config.toml
n_layer = 8
d_model = 256
n_experts = 32
experts_per_token = 2
d_expert = 192
d_shared_expert = 0
activation = "geglu"
moe_layers = [1, 2, 3, 4, 5, 6, 7]
router_score = "sigmoid"
normalize_top_k = true
routed_scale = 1.5
balance_loss = 0.000539
balance_bias = true
init_std_router = 0.0117
lr_router = 0.00232
vocab_size = 8192
norm = "rmsnorm"
norm_eps = 1e-07
tie_embeddings = true
optimizer = "adamw"
lr = 0.00127
beta1 = 0.9
beta2 = 0.98
batch_tokens = 65536
seq_len = 2048
train_tokens = 383800000
steps = 5857
dataset = "wikipedia_en"
Below are experts of layer 4 (counted from 0) of a mixture-of-experts language model. Rows are named router (the router's row for the expert), gate (a neuron's input weights, with its number), up (a neuron's input weights, with its number), down (a neuron's output weights, with its number) and show model dimensions 0-255. Each number is 128 + 24 x the weight over its row's rms, rounded and kept within 0 to 255. Numbers have three digits each.
Before each expert's rows: "comes before" lists some tokens at least twice as common just after its tokens as in all text; "comes after" lists some tokens at least twice as common just before its tokens as in all text. This comes from a sample of Wikipedia text that the model never trained on. Tokens count by the router's weight.

# expert 28
comes before: "1", "2", "0", "3", "4", "6"
comes after: "0", "3", "1", "4", "6", "2"
router:179128116091130114120157122145101112113110109148166114116136098074165138128115140183135139144205146132097140082114135139106095117114145110118088092140115133149132085161113123125101139106191137111099160137131163115157152138130139142147128142106151140143164130118128150123116123123124138130161092137134084102142140121128116179162129140138163069149136083141113103098100106119123177063129158111127152149113104098117148114146089132135138150147105121154096144121182099129170095125136099135118154108130106136118147108118162143113098122168118125123086128126126125110131158087149124103101128115134074146092109084144127108108120137091109132112144132125152138130155144162110129094103068095151115120156111150161143153124126130079120144166131159126115102056140143131127119143121114
gate2:102111123125104136119111124133150148128118127103122099135141142109155091045132104102153143098116129133141104128078105154093095151120140175159126164120112141154135157146118174101109130153112121124140144170168128166127109095094132158087134119093101085126148142117127133146166139155122156153147078129150094144136157121121103113170100155110099107089190121122095145140156130111103173120151127128128135075114144160169112110137141114147083104141152115134130119106129132077114133120092142085123159129149110133100164123139117149144163143113141148141103167145080164098198140123110158178092109101135125098128133132117107125155106142138114121160142126120158138124107104163127183130111098141109082125131097109125120146140122132163105168121117114127169134125133154177138105137145149
up2:163140106122158118130145123082090112158153132144123096130134138103159131116101084108140129125118123113138132129116098156110123075102091107104108104136155076132122133141156085163109149121161119082140153104106153135113131159114122150139110081102170145115158131118134125115138169113119113121116156100098128100093065126131127092104121117085092150121128190143154074128097129115170151145152140121130133106100125097147153142118122090106169145137125129098130087091100139146126120145144086127078154140150141088114122151119110130106104122136132077144157120141126123142101115133138121135079124150102104081127101115128122158118130115123153139078138077106106136124111131131141132130114150160167159112172146100123114159102151122123104091156174118139121148135141109125122148049113063
down2:092115107149126080107114111133151089111179117105179149110118157127153105128179126128085155098120114150116134122153163112175107132114117136139153129140131159110108144122153135129119120143134091163141121094106142127145098115168137143101142108159156119136170102118118076105147126130078162147137109125172142119146110112136156093119137083148123110138136172108134139113132120162070078088104109117142102135115117106121120108119099076127090093085156156139120095119129130144084134103110116113149129123139150152134121167136078139158114202132096118136124100133116181123122155129123114152116125135082120133061131136145140083118157120123140143122157119158120128101160146121060102127065084111112161097132143136143131089099132108131134102130118127145130124117137091114151101122133123
gate3:117090136147093100037134126133164097119147123106110130080124119139172097092122123150125161073153114136107100123124093171131140149121142082141159105088104109148151125106116151086149078100132183155146150143130159118152116076125122114144127123108147120118165132127117140140106114138126124108096136140180087150167132170129139102153123090133104136087122119146077106072112125110097120142123128156106100115135107106182118117116087158113172143091165134141120101134137107133165171119144130086123131127132132125111095090115120139154112137160112145142133120104131170124134118111139136146169126144109088111150170129173092124135131100122129150123146147116146137121101085123096109163107124099128103136131142134130125138110134187098124125120154105123164181129118145109113138111117162
up3:114096115111121134123150128112176093186114136107113122122123135172137129124178129135169107116132135130141135131110111144111096183145133171100153112113145140156120198145168121171120118130138088140136117162167107121102088154154116103167149122119113103181121171092125145147148142128120150154106087097116127143161127108134192088053109121072138124112125144087136160127156123082100157110131138116105123086156112133129121134145143103160134109117120132095141126090126140135130130158139111140119150085141137159101115115166116151129143116174137093147150173136167116166146152164144136138141107137137120159108144106128099122150171113107160115133133156108067097160084140113106129158103114131140112124128100104111120138124137084120144136084122131119134145129143151154130162121136083
down3:077129116105155124104130133114067119115070156101157142164118089124117133179162088143174113104141091116122158168160109127118119134144121128143127126143150112138113153131144130140134125137127123169123133134100112096092123110114131123119184129130140104122145090142143083121144118115137105148124161116159116128091126125159153161095081130117115103135133102140120116157124135143103138111114130106142139148156168162138098143110116076138142148136143115115138084119158116092121113087090098138131117127160147126152113119132135156112112134106131087136134152112153078100120140161143128123111092146116071119129118124132103144134185133138147112127125112090091112140137065152121084087096110130135110106145107161085148136105189104117138061142179120169093118140139148108154126100183169
gate4:180178096118191113090118112139168124145114139091131128111131137080122112109110108145132148138144149128099116121148139169171119122134169095138121112167093129094100090131122107126071121094143203104122142065164153124129127132159141112122138131158138092117106116128150137178109112111126121120104110116125123149123136122143150168132107147124156151118112114150134119136113192154103135094143175125158144105092141145100106122099080165080157170126138121159140139124119117131166137160150110138140098115130090103166119126131116121133074121144080133111164097121143109144111126111157085149131149146134080135126147151163153130116125082140147161131119103133125115154125158124151070115127126142118138145105120129153169136117142124090129114108142137143096145144135108154142142115145199
up4:129163151103150160170111084112097114137152093096107131148151125097156131122158179145100122135147140127165127147132111149088136108160146132139120099126118144161125094127139102155080155104150104099169126108134136114110171089114156136150155148146158117106111136103134160116122116106130130141107098120150116126130121140132116120098084089125152134116109133108107142127106139151135149114117138114125145147116146111096126126142142137109157184164147166156124160106150111124140083149161085088124099131125084124113121131144125122117046132159081147109132138157107130107099125117128105150177147100122138134113121144162131183088145122101119152141121143123094142160130183104127122110130091122093122176131118147085148118159176103065162102183096096113147131128133114178154154104135154
down4:045115125133115101132172118106132141118148105109126106128129145083094092119182130083128173106107119158153127156168135072143119136114105147116121176146120140148141170130155156083109133133110114138075098120105066105128104116127150123132160126171124159137116133143165121093135103150094146125116093114124161151146118139153153135084164144166116094141104109123115083133122093132100156174099115084122129145135108113117098117169150082117071142093117100133117105125099121134066132109156132083098151139139182144147127127145113095136106133107119118107104099155144133112143123116111167125128145109123175130102200120098141173142132149139117144099129120135123117140096162118098148146128155145151135141115101141128119134139128107152142087121120125147134149132091134134139116139136115
gate5:146122145117135120092119138136115097124150071097111074116094102117117138124138142116080124123112118091136091146095136148156140131097138131097110107120109150146112164104109117148103144135136137120095169187136143075131148133138126110111147125158130154132157109102130107075133143101142111108116115151140124149116134174109100117119092136125114128165106108104126148118147112161145127135141151098178117180125103131142066112162145093080137137099119133151148131079160117136081117101151119128133107122111106094093131138128122182111113127138101176178135107144144132124094156098125139159122131138089108172162126110156129124122155101125137157121104112151142115136073147165108095131128142126146141161102084136127160154151161118145116181162096122130135087051097162146138121144131142
up5:128072144127101139135128168160132126139136128139134080126075129119162126131097172116093130080096127110130087181103091138110148135157127141094136142088122131138170144136155129148128188124161096116087117160122149092110150144133127126123145142172147132145128113092141131090166132087126089131160099134107106150137147181107141091097136125122097099135099153101139150132123135195125127157137116081135155129144111121129152133126126120099129148152148159141141141093154113149098132127087131136148174128146113147098112120144153140110124138152154126112123145128088116165120156111118171159137098141086127150160123066136111106090118130127150112129097141130118113159088124146112099145120139115181137132112107118127190166164195096102123162103135146165144114103125114119149127133125094
down5:157152086159137115190120115116146094120163143131149108135148088138152084118160101144161136152127154085114123121129101105104138134106138165133102123174145104129144119133138115136069106115129131095122152118131104135115123152152118147114175193132165152144120070105156091129118099130111192117111135082094119116126115099107134093137157130143119144098166129133113139172129130133141096141121121159093133165121117130142184095142112147143134118114105134133119143126133124160099184111087085132104100135139137093131122080118117113150152101137086085117148129117159108136160097137096102110157129147116143134132109129144155098133160118142116182096096076136113136141146100112159148136087094153099162135108108145113135163158111112123105175145093136126167099105113133096137099132122149

# expert 2
comes before: " | ", ".", " |", "–", ", ", ")"
comes after: "1", "2", " | ", " ", ".", "–"
router:129112145134116093094122108170134159149175155135146154116125082116170132165096155121121150100150116120115149137087139139108110131132112091117092134130134111103091149100118141129149163099114147144136110144109165129145168126121113147155107158130125131140138161136141148161140139157133142160138175148131106145156154132101127147191114139114102115106140117134115102129094171117114148113167091097132169144108096106109090123098110148079115133150129106151098094149178167103139116161108104118129116169149079122104113160091140158118113168099145161152142111143137128135132142107150121124124091127110095145125149098168139135122113132178150109140125116156180190059156107121148139131116081120133104063139141115112148181106120142112113118141112110106124133073116151114128154164144118
gate0:120135155138100105169094169158141129145098134150124172113121112127094111122133124095162154136152141098134154133140131109135096118060141135123097136163138139114105103145116151130104132127163171124124139111174136130124082150141141136166135151169132177144122115106156100119116123111148142078149086109142129111098107098128154097124151118146173119104101138178127160128107080110119196142121143117159148120119154126136107148096146163149143094161090103131151106112171175140128148108142149134121144160124121088122152074086121145127110117106152148165156130136147167129115130137138100129108117144105089113104132146178118108127111107124114112078113114112152117105131158119141171103107099138156119109160118113149117188081115154119114140089139089129144123119104151087116117105083088
up0:109113151134064150139152155165120123143103169127159157105163116145133137147163149108114137079155138126157113158113172144106138146130132153102128139111116136165127180145153122157134163095127137093131102139140098117144149086135157100192112139129080154149114145139113109116128191097098145144113141118118145152146155143130061136148118095126159124138149110123096119153155140172150151103100117146157124119157135131126115171135138158142091147178172148109134130130172136102099077168135136097117109128148113150112130115118138134131105133128152101151121105181120125138160118117119123103143121148107160189140148113116169133134074146135151137138115163119161121110118113147146127115139126123163105073095108145086094178102156111139111141095089122136158092105123157134117152145133134
down0:137117085114138118119120156159138116123095107097142104093110091107181117135120161144143158118136141130088122129127172093126135113059147088128121165160184134134130096135179117076078133079081164149140137138163157131159180126136133140081134139149169117086132143118143119120146109124136143120122095137129111095118077131125133149144136165094111160127111100124134122134112084142109139089090163136129111093119119156134127135124130127125148144118175107081127134141093160151162136105085145141152123135154143093184130124131135121123157083122174155130144179086108120102118131140130106101138141158142067107118134119122161126167133120133152098127097103108138117151098089135127171140130076102125133124128109113139123146112138145171118133113189142108111130143136127119124111101134112
gate1:134113137154136119131063160099112094125154158138118133071154171116099126075099137146105127166140119148122161141145175136130140127090126131114127159112138116151130131137104129119122148106131131072114094162108139101103116137130136129131122116130101132109129160114182132156167122095139134132095080133129142133098143130150155076106164159142113127123142115164142164127097107084161110168122171155154124139132175099087121142128131149153109135124091122125151157107089090170111149081153137167170140137104122121098123102131126117156142119110156147131128102114171154119151084153129159165067104088104157122118121137100166098131164153134089106125109118101147096117124090175142114155092109147119112122105113102144130131148083147162113151087141089146121125153090124133142116135128127
up1:124085125152125105120095084088159148117127134134128108104148143149130106140172153143129137172134136141098177155120156117158133149097127112137135179125155140177141139117144130107132123125152132141148137098124129136167100136135103120117130081137122118105110112114151115128172074134134135126160103110097143138146096108112113126129129122107090121119143112116137139155140138113136121101153120119135130088158119088131131137104145122124125121108091098086130138109074127159114174059098138129159135148120121088141108134129143130126150134144145131113108117113156140123088076095102150182126123104102136136073128094119124093137110110181081100113140110137089124135119175131153138186147147143129207180158115128105105174138128141147108145118123124105128129188145140111102122132077055
down1:117066089127129118127140144119121109126145113147101101128115178104082089099150167159127164098155129154143121118142162110135104127100177128087154112148111123096116163086148113113111138098158151119102114104078108106147122135159107099096119141125117124131121128125147116132126113119146109127119094142096174117112130132073124142123156095162126155115125101129116167097145137102142114144113140117146129132067096143139106116106134145157157158083102148106122159113114117127088131113100133149153105114070121121150094121139140103126170140133144107135116152139184100107106072109149144124091109124107166108089138140105157144151159100130125148124113112080192108119135146132076094171128143147115134107098102114115099142123152146103105143091148114077109147142120143126129151170172087
gate2:125123121151117138094126146128126123126118142084131148083120133158123105103139123176129147114131099144163086128121157150124149145133106147094117081137127134177085119154167127121143120119149055127118120138157157127135100135155125128128125140141148104151110122136085151095116152145125097118132123142111104149142144102099127074102127123120141103144097105103083116109142080115129175121108156095163122089176161104135132113173126122086199114125137136112137146108161160070107149156110091144114142169108104104104110131150107134130129096109153125178153120070146192095146144155120138126158121099110116117121114131169120123064100095125111109161116086138134108102127132123146151127139113112127084117126154103124161135121123145110126176158160076144152116106140118139142159111154135
up2:088153117120168141139142131103152118135106098135129093146125150103117135108180130079149145107132151102137144127182097122129107134102115159158143166117130137121158125115106105141089132153151176179132091143107120133117151141127192173120104121098094116162131151121151103119134122141133143147106159129165158142111131138136095130123128136139107141133150138159122155163108150117128142111156109145098099132065162169091116162127154088158124108110087137113114086130143116131119126112121125096115144103106101109130113095070127084134161175150100137121099166119091141091127116114140140093110148142177126129110133094092122152146152167149120139135102168149108142127160128127116095104121124082129140101152124151107086088119106082147106153062078111098099100151158119112126137121122124
down2:117137143123139134151122105137163106143089091107144119108137128128157104109131135158133153119134130113120134133133096094164123123116177118204169110133142109094133132142125157139149146133153123146131123073181171158180139173183156140124151154150141110140141122136192115108117109156094115120128074116149103111136110112138184117109109139144124126123177165128129161152157116115084127112112187139151089109126143118118165134159145140138140151095130144148141147140127108139145099139145144163138169135131106124124156127114131126164129099140128140146118177112121150168134134137139176128104122101134096130061125115136104127138155120135123086103109097099106138079152134097102146142124107100154148148160087120099100155147168135090099156140109112140167134134165114166176142091109133
gate3:139120154162110161116155144084128128128111102089123149099137126168134123124127125098163151113142111108135126131163113129134159124100109159148159126123102186179097137164152151109141155148143116122127086144094120098142151113150135104109107170131106081155100141106127145120106145138118112154137092134084150120153156115149165164085105128117135140142184144121061125118146126135174133141141131093152150079147105108136157134160176174096148116136098155126119103137096142102101122144091128148115141091107143114132120102112118172148132128085110117126136111135135139060135124156133147153120096134067103141134136107111137087135105085130147136159143113144080128116190127118122097153137160095121082168094118123129158162129127137118098110169131126169129126140148118116147168108101117
up3:145132129131187124119139131086113168176123119107156102114170117094140124150087121126106147174114119119183159141132134131140143079142131112117147123149086127126137107162125138090125122154122152099092133129105128102151130116145112130137151101078155152161123119116139166118109118103148090119130155097123060100131133121122118126132110114094126119148123130153134114120131129081137149120154173114155109106121188108140156140158134125153169166105126088130104126144123112133133127107110111118116148123115118126202147144153095131124093127106093111120132088134172132131143139146135156110115120103136121089145110167117156135125144110136129152134121097125142125093150099152169064100104118112208106158139151096125147158099138115116092126110092124132127132135161060174126085158176127
down3:113135091183095140121145097171112138154135114161131102116119146088113123153111175126098141162152112141135139097142150118142145132116141133148157157095155144094140115133149120123178136080107092106151123184164098160122123136124111130131080137115136168100147104176138148144111179087131180078118160140133151134086124139113164169108145100133117106125123143174135101131147199109167144122134143127107102139086127121108093098138082114140141119109133159090129112141100119115128122118152143143130140146126145150168112155148151073092130155137145119127122137145145107131098118165122126129107143152108138123109114092108102161154189108102108131082125148121132175120138141128122125122169099144106162128132087133074125157133153162129097116090152131091105158107147116113119139129108113

# expert 9
comes before: "| ", "-", "|", "The", "- ", "=="
comes after: " |", ".", ")", " |  |", "\n", "=="
router:161115110119099128139109158151120153114125146113142126135177089110134150146105131148134140121201139091093138105124134149127089145156137126137088132121132130147101128127124123099130095121139114091103147135132144122110098166097119172125089118116143162124166162132130131115134146149127160139159117115171110097159146116137112098155102137103171101113152124137134090111088117153116156125125112132140145114065116132152144131092104126120118108156127081143085116128163147142153115125131095110148162117134142134147146104108147159128141153120091131128137160112078166129128143092142149165116138130088045148095113103178151090080131137141114104105137114113135149076161117142120134152095048057115116119152160150142141161114101120087106146130109133098165106093142141133135105128122133
gate1:132179114103132136147099107125116093153166086145117144143089125108118137129136151112125112129106137158171163116150091107121108142140141110113142119160124151117146101126109058149122194105129130137159152129120108125144131177166123150156163091122108108128109116135130153141138106151110096154097164163118131140160135136129163113101106124158089139150126112138074143066118084138082146106180144120169120129122161135114188134143104168147127178139136133143181136150094130127160127136122173144162135169115151114137120118166110115136106114142127099151193142136139139145115124108132128159098120127172156095131138144121143150156120157110116098120093140129084136104112086117133121103107117172151153126098109146139097140093112103142151147109127106133141196108127156112102111147111129
up1:129156134145137146138105121159151117140114088123100153140095123126118152155101162086116147176167139133151157115119160109162124157124137097142156073151131143081125126142134110079131132099160132174123125121135106117192110128182130140117120136148122110135137109137162139152173123155133149151127110152122135158137160133109113111121124126113132088105134068138120147124157106153078141128140161142118104153109171126087124073129119130136185103145160100159120112148139136135156131123117063155119142170114117121127164147090115123169130093133113121202116139120123118103162114155129114115103138124093150124165122163137153122121139110144177084130131131128139157130132070118125114107125109097111119129133117120144128125061143175138130146165123108119064134166114113079105130130145152
down1:116152170158121158117127120098115093102100144077194156125135106129148114103114141126124140115131122146101102115153144138156134132156121121092121139109094128140154149118105150105097086134132085149136117105119184112139104122123142133130130130139078129113085080094127127086105134126135128116133129144122141108137113137158069043119110136153112136115121155137122139142147112155137087129125096105127131085134141143162129138124141118117103151140134132098135128091136134165145152131132159089189148190146140142130141153124104084126149122134072146103127138138021131146123149118109125119102124085110082193163114119143123133127128142142095110150103098091085137143116109125112114161117130133125139164126152132127118106145174109105179141092131140139092150160137140110119144122146116
gate2:125129112106097095150080095111151155140154148094115138138098089118147088108150072155112194131157150112134132095127125118128116149114106157161113164126131127132109110138156112134133137111159118129114146088154149115159105163147123147118157147111135127073100139101112150180086125069130171121111132124148115100149109134104120143134148149166086130128144136135077078156111129127129159113103149140115165127116137131161143157156131120108162109120117188104131114123166118141144137153146157127156099164138111108078095151127150114149131136116100126144157167140129124121169136065121129132120094118114113177146187079137131128098114127116095155118099120118108108102131122133122181124090105101143139113057145098137133157131110129141137118134129136147127102051151133129132140114124133
up2:112114113119093147116121137140140096113163123080142120084113110169107150114169098119106121118096158103142161116121141106087144129113120165143113167136102142130096134153180122158135130157157110140114160073112118124108104123132157128118121144124152112067095105110101148133100146105117132147142181122175152110156117132106152126097110108102094119129114146139116110155132169135112168143090146161109095124110119136149152142110125085131133107082145149111099092085144117109117168126149125122135126136140128073108141106134106099133127150097112108104109111146118127148132116122109114135133145148142130115175179122124140109104116128131128188099081093098064094095117164102104146126119075101136138146091144143110117103145099103143154113125143150119149116055168131138176128103084105
down2:120106113099097154154091128115098129129168064147119141071099126119098138079140099089116104136130130138125141132125096089093115088129111127138104130139144189102134120134117129124166111056120078156141136138138119116111142135128124128125159071161176087147167105113127163138121147088099136081137086125129142173121150080159155169107155120131118135179150133119121113149132139107123103138088109119134115111147135139126091118134076094160128133106092123147116126121152083144126118125129134123136135128146158136142112172111080136083115137132121127153127127118182132145126146125126141115156145121152177106151125109090129159134138157122135122136120139123136153173101146134137106165131160098145156113125146082116095111139113110117106107176082070140143150150147096144096131142123164
gate3:146146164125137160094113139095091131140148128087151142104097136148178127132137134107138146108149105118104123105113107142120113118058129149090133134148161139141129132140168109094128095103142122135145099106168159125115123146136112111126114100125135069145133177146107152113139129073146166123187092124114119178114107092138145129110120149158130171136125128157149139140137147128131118086103146096116102134101146167132149140158095143089173118145136120108161110117109121110130148101103115110133088138170141146138127130110154108104100121120171132096165127120130100146151130133133097153112103098137070096083114131120077125154094098111136053088115110136127151144070137153133106161120140136117133095124091102131144164116123142164080138098173111158134135122130126156134165091145107
up3:171116109120107141096129131089097105109160102082149102088116144141125124122178106142140108101158148110134092108137106139115118109098161170071186135104144143132133160144134158126132094127122135140126111111143141115115124147129133101124094106118136084148106151147110118135152133136123136125155115097137145154105144091111127112082126136146144175137122096147145118121183142165152111086072120107103090123106136196149120123114097138139170131136111096125137121110125111084092174130126140137106153119143164137138125133071127090141121135141155127086125125149114156148143122144120114168141115130118065143094130140100126120140114094130154056134113123110081146142094173127128117187155117124133145119140090120131114159147125146150113117095150097144133137118137089169128201121113095
down3:126110127163128130138170105138145144103181144126113096147130117147121157102108085137107157164100105126145128131100171084112113117119137146148147111120115147123129142176141136185146118113168141135135141142077124111192096146100077158110085193117145107126172114128176116161130151162133121125104116102124129147123116144132122147079128105117116139083149092078102103115155084115140116149121095140102117153149097128120132116117108121146101114120091131146132113152125148162111142151120112133142126120092163134147127094120136134079135120121144149136109124103189144124159114108100113115129148153130150143137128055149130149109120122130118130125151117159107098186106124155133143122086174124102121143093094137097116127160138136103116107126142109127146154143131119097035084123134150
gate4:134107105117131147138133143143143145125120126153111123088067136150109124144132119087148147158147149162106138188115132152127135140116121110111111116119150127106128172106140126080112128098146136188121072117104123137125118157129116146122114116121124138120098144131141151180102141102122125124186118082125131109122154117139153120134160156212120154136142172173156143143153138123147141128153128110120144104122173169062132173125140147104141115123085142123134087143123163094085132154102159164154124118123105127098141127133094101138137144089092098144147111143121169118157130136147108130115095133139131141148113118137098124143072110133126109075138100108157102104112149125136117148112093151173095137133132114156143175093186131144075116111168106104122140141157111102134182118122141
up4:110134170153120108082122143150089156120145149113120131146132122155111104142118159118168136139187119127175124115134142145147143083138151124114161124142141142147120106144100142138134152138124146128066136142127147143101146105134110123127117126125099113161150116109143094105158120145151093112100145110124136144090138129134105129154136140088124143136117079128094140098085107096130073145091098103157104151111119094186139081113110104142121163093157093148132134171130107136155144120187127140118143157147134120185123171099119123110151142162149120133145077133130123089079096157108102106153191153119131044138106136149144143128121127129138104110130144132120137183147146099074098120083133140087110085101134101117112156119108123148145118146134117147162140093107119152141139143137132
down4:169117125161207136137136111068100113123119127137129132125106135132047105109115152169127138113136130148136118118101160121096127077103105089143152152150178125119141118136126135108095127111106149119127113092132095127100129161137128115118133121152116108133158192150150157155151145118151136138142144135167130152131148110135138167107105091171135124164098146152110127113095090086136107123098103112134114127111126169140125157140104163168142136155118141104080147151072096108105125130142132155142140109103107151143132100115124096131138112117125136191085140149106166130164118109140108135109081107142215119141151118102134161163123159119139118123158161120170139125135157125113114112131139120142146161115090153132111154121156113110118125118122157163182126106148168116114097138116119

# expert 1
comes before: " | ", ".", "–", " |", "; ", ","
comes after: " | ", " ", ", ", "| ", "–", " ("
router:161152106140116118093105125167110147111145117100113171176158066118148123141064116132150184114159134094094100147116130148103150119130088104119109138119143149090127131133125148119116112129123144141111116134154144123132125163130119135147115136131117132119193129133176132136114130149116146128109150136131064110130160134121108097134163156091115116099127147121131132104099181165116167128174126097153172115088092103133129116098123146102131164129136124142129097117128125151180143138128122139138124141136093196107128164055148122139162151089103140134128127114127131166144152102139102126121116116106072128142129137178121122113130155137131138121141116159186178071148126148150135150113091132152094121144130132157147159116143149119171108172152150096131145101104167116115109153148133
gate0:122118159109168093127131119095140150156174111127093099148161105126129101099120127126217176133141131105109104154140133133138142113114126162144169112136130144112143162101174159102105107104137108156133093076125107109111180137145115132118155135145110085161147114121143154128111115130113138108094125135130137168140163160126100132102141129138127161151129131111103142152156127171110126114097135162140179149099129104078105180118109115149135084147082134117138097127104129119136154119118112088168157142147148146116127143145136121135157160142120095139132162112125109115130131091123100195167148155120102130115143115115119119121140114124057113161125131158144156143110094075138149122128159110154131128142103185134145185112188147112143127135108130146148092140139139164100145105119122
up0:167144105092102126165135106114148098123120105139130115123136120115156131159117124145128148135104097153153144111076153152106110134159142101154109099146137102113113102110102096076147162091125133158145150147165168159172067097161139152136169119098152159147105086144133125171172123134101124125121099143119115097107100108108118121128113186153161118122148125104088146153122126145128126077133100174149092135126146141121184139147120146114147130101196127166134102154137108104161118139159105083129119106166139137140173135166101119129119158140108161150107120139088158157150110125115120108157158126129113123119110106137134125091110099103136108137144099116102153097118153130135106171126069122105141140145103143086115134156106097128133070119143118144094124116153113141115152115097096
down0:127129110131166138099133104096123129129130151116138181141142111125154140115160141102083109131145141162064103129120135116180157134175137155151121147156149206123142133139115108129141094142119132140159160106142108113121123093111129102150118076137142093096111106090110121168100172138138154114102116138109146163164123133108118079124156115089079182125135107113158083174149158151132143138118141096123090193162124076175127120133124135137127114130123109156160142129114149160130093159126169165125070133138078146141128085133154101107156101145081112103129116130116130148139131137101121186114129119164159104126121127138139110127142105130130162130133136159116094096123135147167128129152143131072128116115122153122129137096135105113140135141159117152150123094135105097130127115161123
gate1:119122125130115121167164169107145127122076108131130121082113165124127113085136121119149077133154110117123183157119147108114144163116171098098125169138201129132137117099174109125107127105186115135135173099136134119102129090112123138125102147146157183145137155115146143106111123104170144161121111129120106134166121101168119123133090092145150131113154138131132162156081110093158182171139145115151123076151140107149089181123157111122130124153145101116126154138117169103123130124120154118140141083129141099095132080133137121121122105131138179133113112121102134099109135120155137115121153135141130143162075119130065104126140111117110119133142138133124111158112151140127169166140134135114114106098082098166178142142128138107105138080136128177144103124097131136121127155131145
up1:128106144133174152070127152112144157123143127126150159115099162178092147158128182095094130118131119128144117179158091199099085133080102162170086086111087109148118151151112170161123120166105110122138120111113146098114127092132104120160119140112125102077116125121094134148122132132132135128116171130143090098115145158138161125115156150144107115129136123118099139088084126101107094110153131127155145154109163128134120101120101095127116131174130141106162137133118160104113139141125121154110139157077098123160114152104114155135160113135109114171153140098118125126125157205117127136129139117141082130153146104109183149124138094160148111093111150124126136106171135129110090112095110139128155147113138132109138139121117154146112144106114127113169108087115147133167144107132159
down1:150126118095154114130122136152132111102129110112156140111108130143154125092096164093142143091117081112128073132154114123133146134100120147137116113121148133128115166143132160146150096155145103130108130157139147137118158117115160139133135131109132127123123111095112151087075135123106123153116158152135128140156116113082068150159122143112112164158115085154119180113123156110139122140123126121128158125143135110126059123135089127120102120152184129125195098123155166121147125179125117133114084137136132170116161174096142168143140121151108115192142148145159119179130136126083091165147206143133095137136154095111119131131107073182143112142122118127136145142124112128092134109102150130161107107127098083120147093143145152105176141137138130116101128128138153148153114127175136
gate2:120105123159115127165091120118153150118145127132171143138150097170058103096122131148132122128125159121124143126126136164146112119117158176089121162129105117147160148101156151119103116175139137118103088139146106116156149120180115180102118136144120117169146103120139136102186096135189127162118140142112158137165152128135163150139114109130142146148133133101122167111144126183168124151106146128136140175148128123119057133146073108164150150151123091080132140159106113145137181120142150099164138116148133135156081134094121144144128117119125136103111135158136110137086111135143140142147111139089136154142130110142135118116081099160072124158133174156177125117180142129134102126138145126147159141134129130123159135119117166150152141106090084145143105147110129161128112119104147
up2:094142146122111147106097142132161128160167117160155154119133132121102111125134149125180123166160160157106111150140089116166082129098142130106120127115160119137136138051117097128139123135080166105160127109156099151129138138123123115142095136125120111138155151095110149109136124102179113159100135111077139162156124175157156122132167128114156137202153113121141145118121125148133125146087112109151147135115115098104106135111115170136155143179063106104129155138126102140160151131148121142111101150140157118075108143157123164090124113115150090138128142109151124099137160099109091145138099103130132160070138129136103158154094131163070107180127152131163132103140096119171130135138168100148106131142147164136105151140118115157141125127137142122134131116138143128139088105135092
down2:103124168147130106152094124127139116124146121130145131091148128147097129130136122110128149134094119136107126141134090118137137121088159077101121156095101059166172130104177130170133144112108112103139177129119124143146177091106143160154164131143127143157110126165096141086125086175154092133147124105131138114132176133141135144089104127114120085119120110088131148112139127098127087120153139142155138124120154132123129172112135153122160190181155134106165123150155149108115115126126103143124144104144170123149147134146153128102093132141192118133119124119141081112140087101104119098159138165098130152105178101132116154105107088146115130140135114121173096153158115145174156134127159142160088161121118153122174136102134161125119128160093124141132110139119180128160108138141118
gate3:099121166163148123147104141116131099129105162131132149126134121153122137148093115086126116120132094146156148136094123153137135117131090175107083108128101150142117127126116132159109133144119122139116144124097131101112113153150122171097136151092132123146107156116155146121120110103134063124117123153156103095129098106141125116140119071131089164100132135153130088179084088104125113143146122162125095112122132133076145135130150130117171121130076176166177154114118129135098152177166146142161096104092114093127098148102135106165100133107145104121111110163089132102144139114088098149102138120115127099168108138138053149120131143085100128113133118145118154114095170148128089115138152102136128122145109099118130132128170130186142132166146125151162110162182120162129117096118115
up3:095113102092117136163149105111103127122100130123089088085127160152088138174119146106102123147106164133104141114155119094143162097098150107123122121153147109093130120165178107115133128111104137106136090124129121149145157117083152126136142095179120133158117159141081124119152110107133152136138131110143139157083119151119111100146106113129185138131117134086154134096148124163182124153122143159084116121087090130154129137123116139148152165130121103118112111113108135086103153086146120091161092135129123136162133128107135098089146154168109123093136143135180105132094140158144149103138179141133121141152151116142156097192108092146173133123110119083142100160130137144174140144173142124167158122113140114120131123160108108116148118152101097126106137143106130084091098132148097
down3:137149164125156082141113143105138110155118143149112155150133136113125140126114122128088125118130112156126109131134070172152089157126079131132130149104171069134109085111137100134138109122136133151134183099152151174135116112157123135101128132103114123140126138106140130116134116169134088165099169144118143080192119110146114111138147118108121191132133128148148135107106136130113130132167110158112115119141158123090121166110137069117093103130097091175143114075147096158141151165184114113090108129127121126105145130107119143117123102147098089125100180131147153114112195105145127122092124121127147081119127155118061140152106154115136109110122134126104135112114161110129143137117141144145118090177148090130134123120114119133089153110120138174121086136123130167125083141135137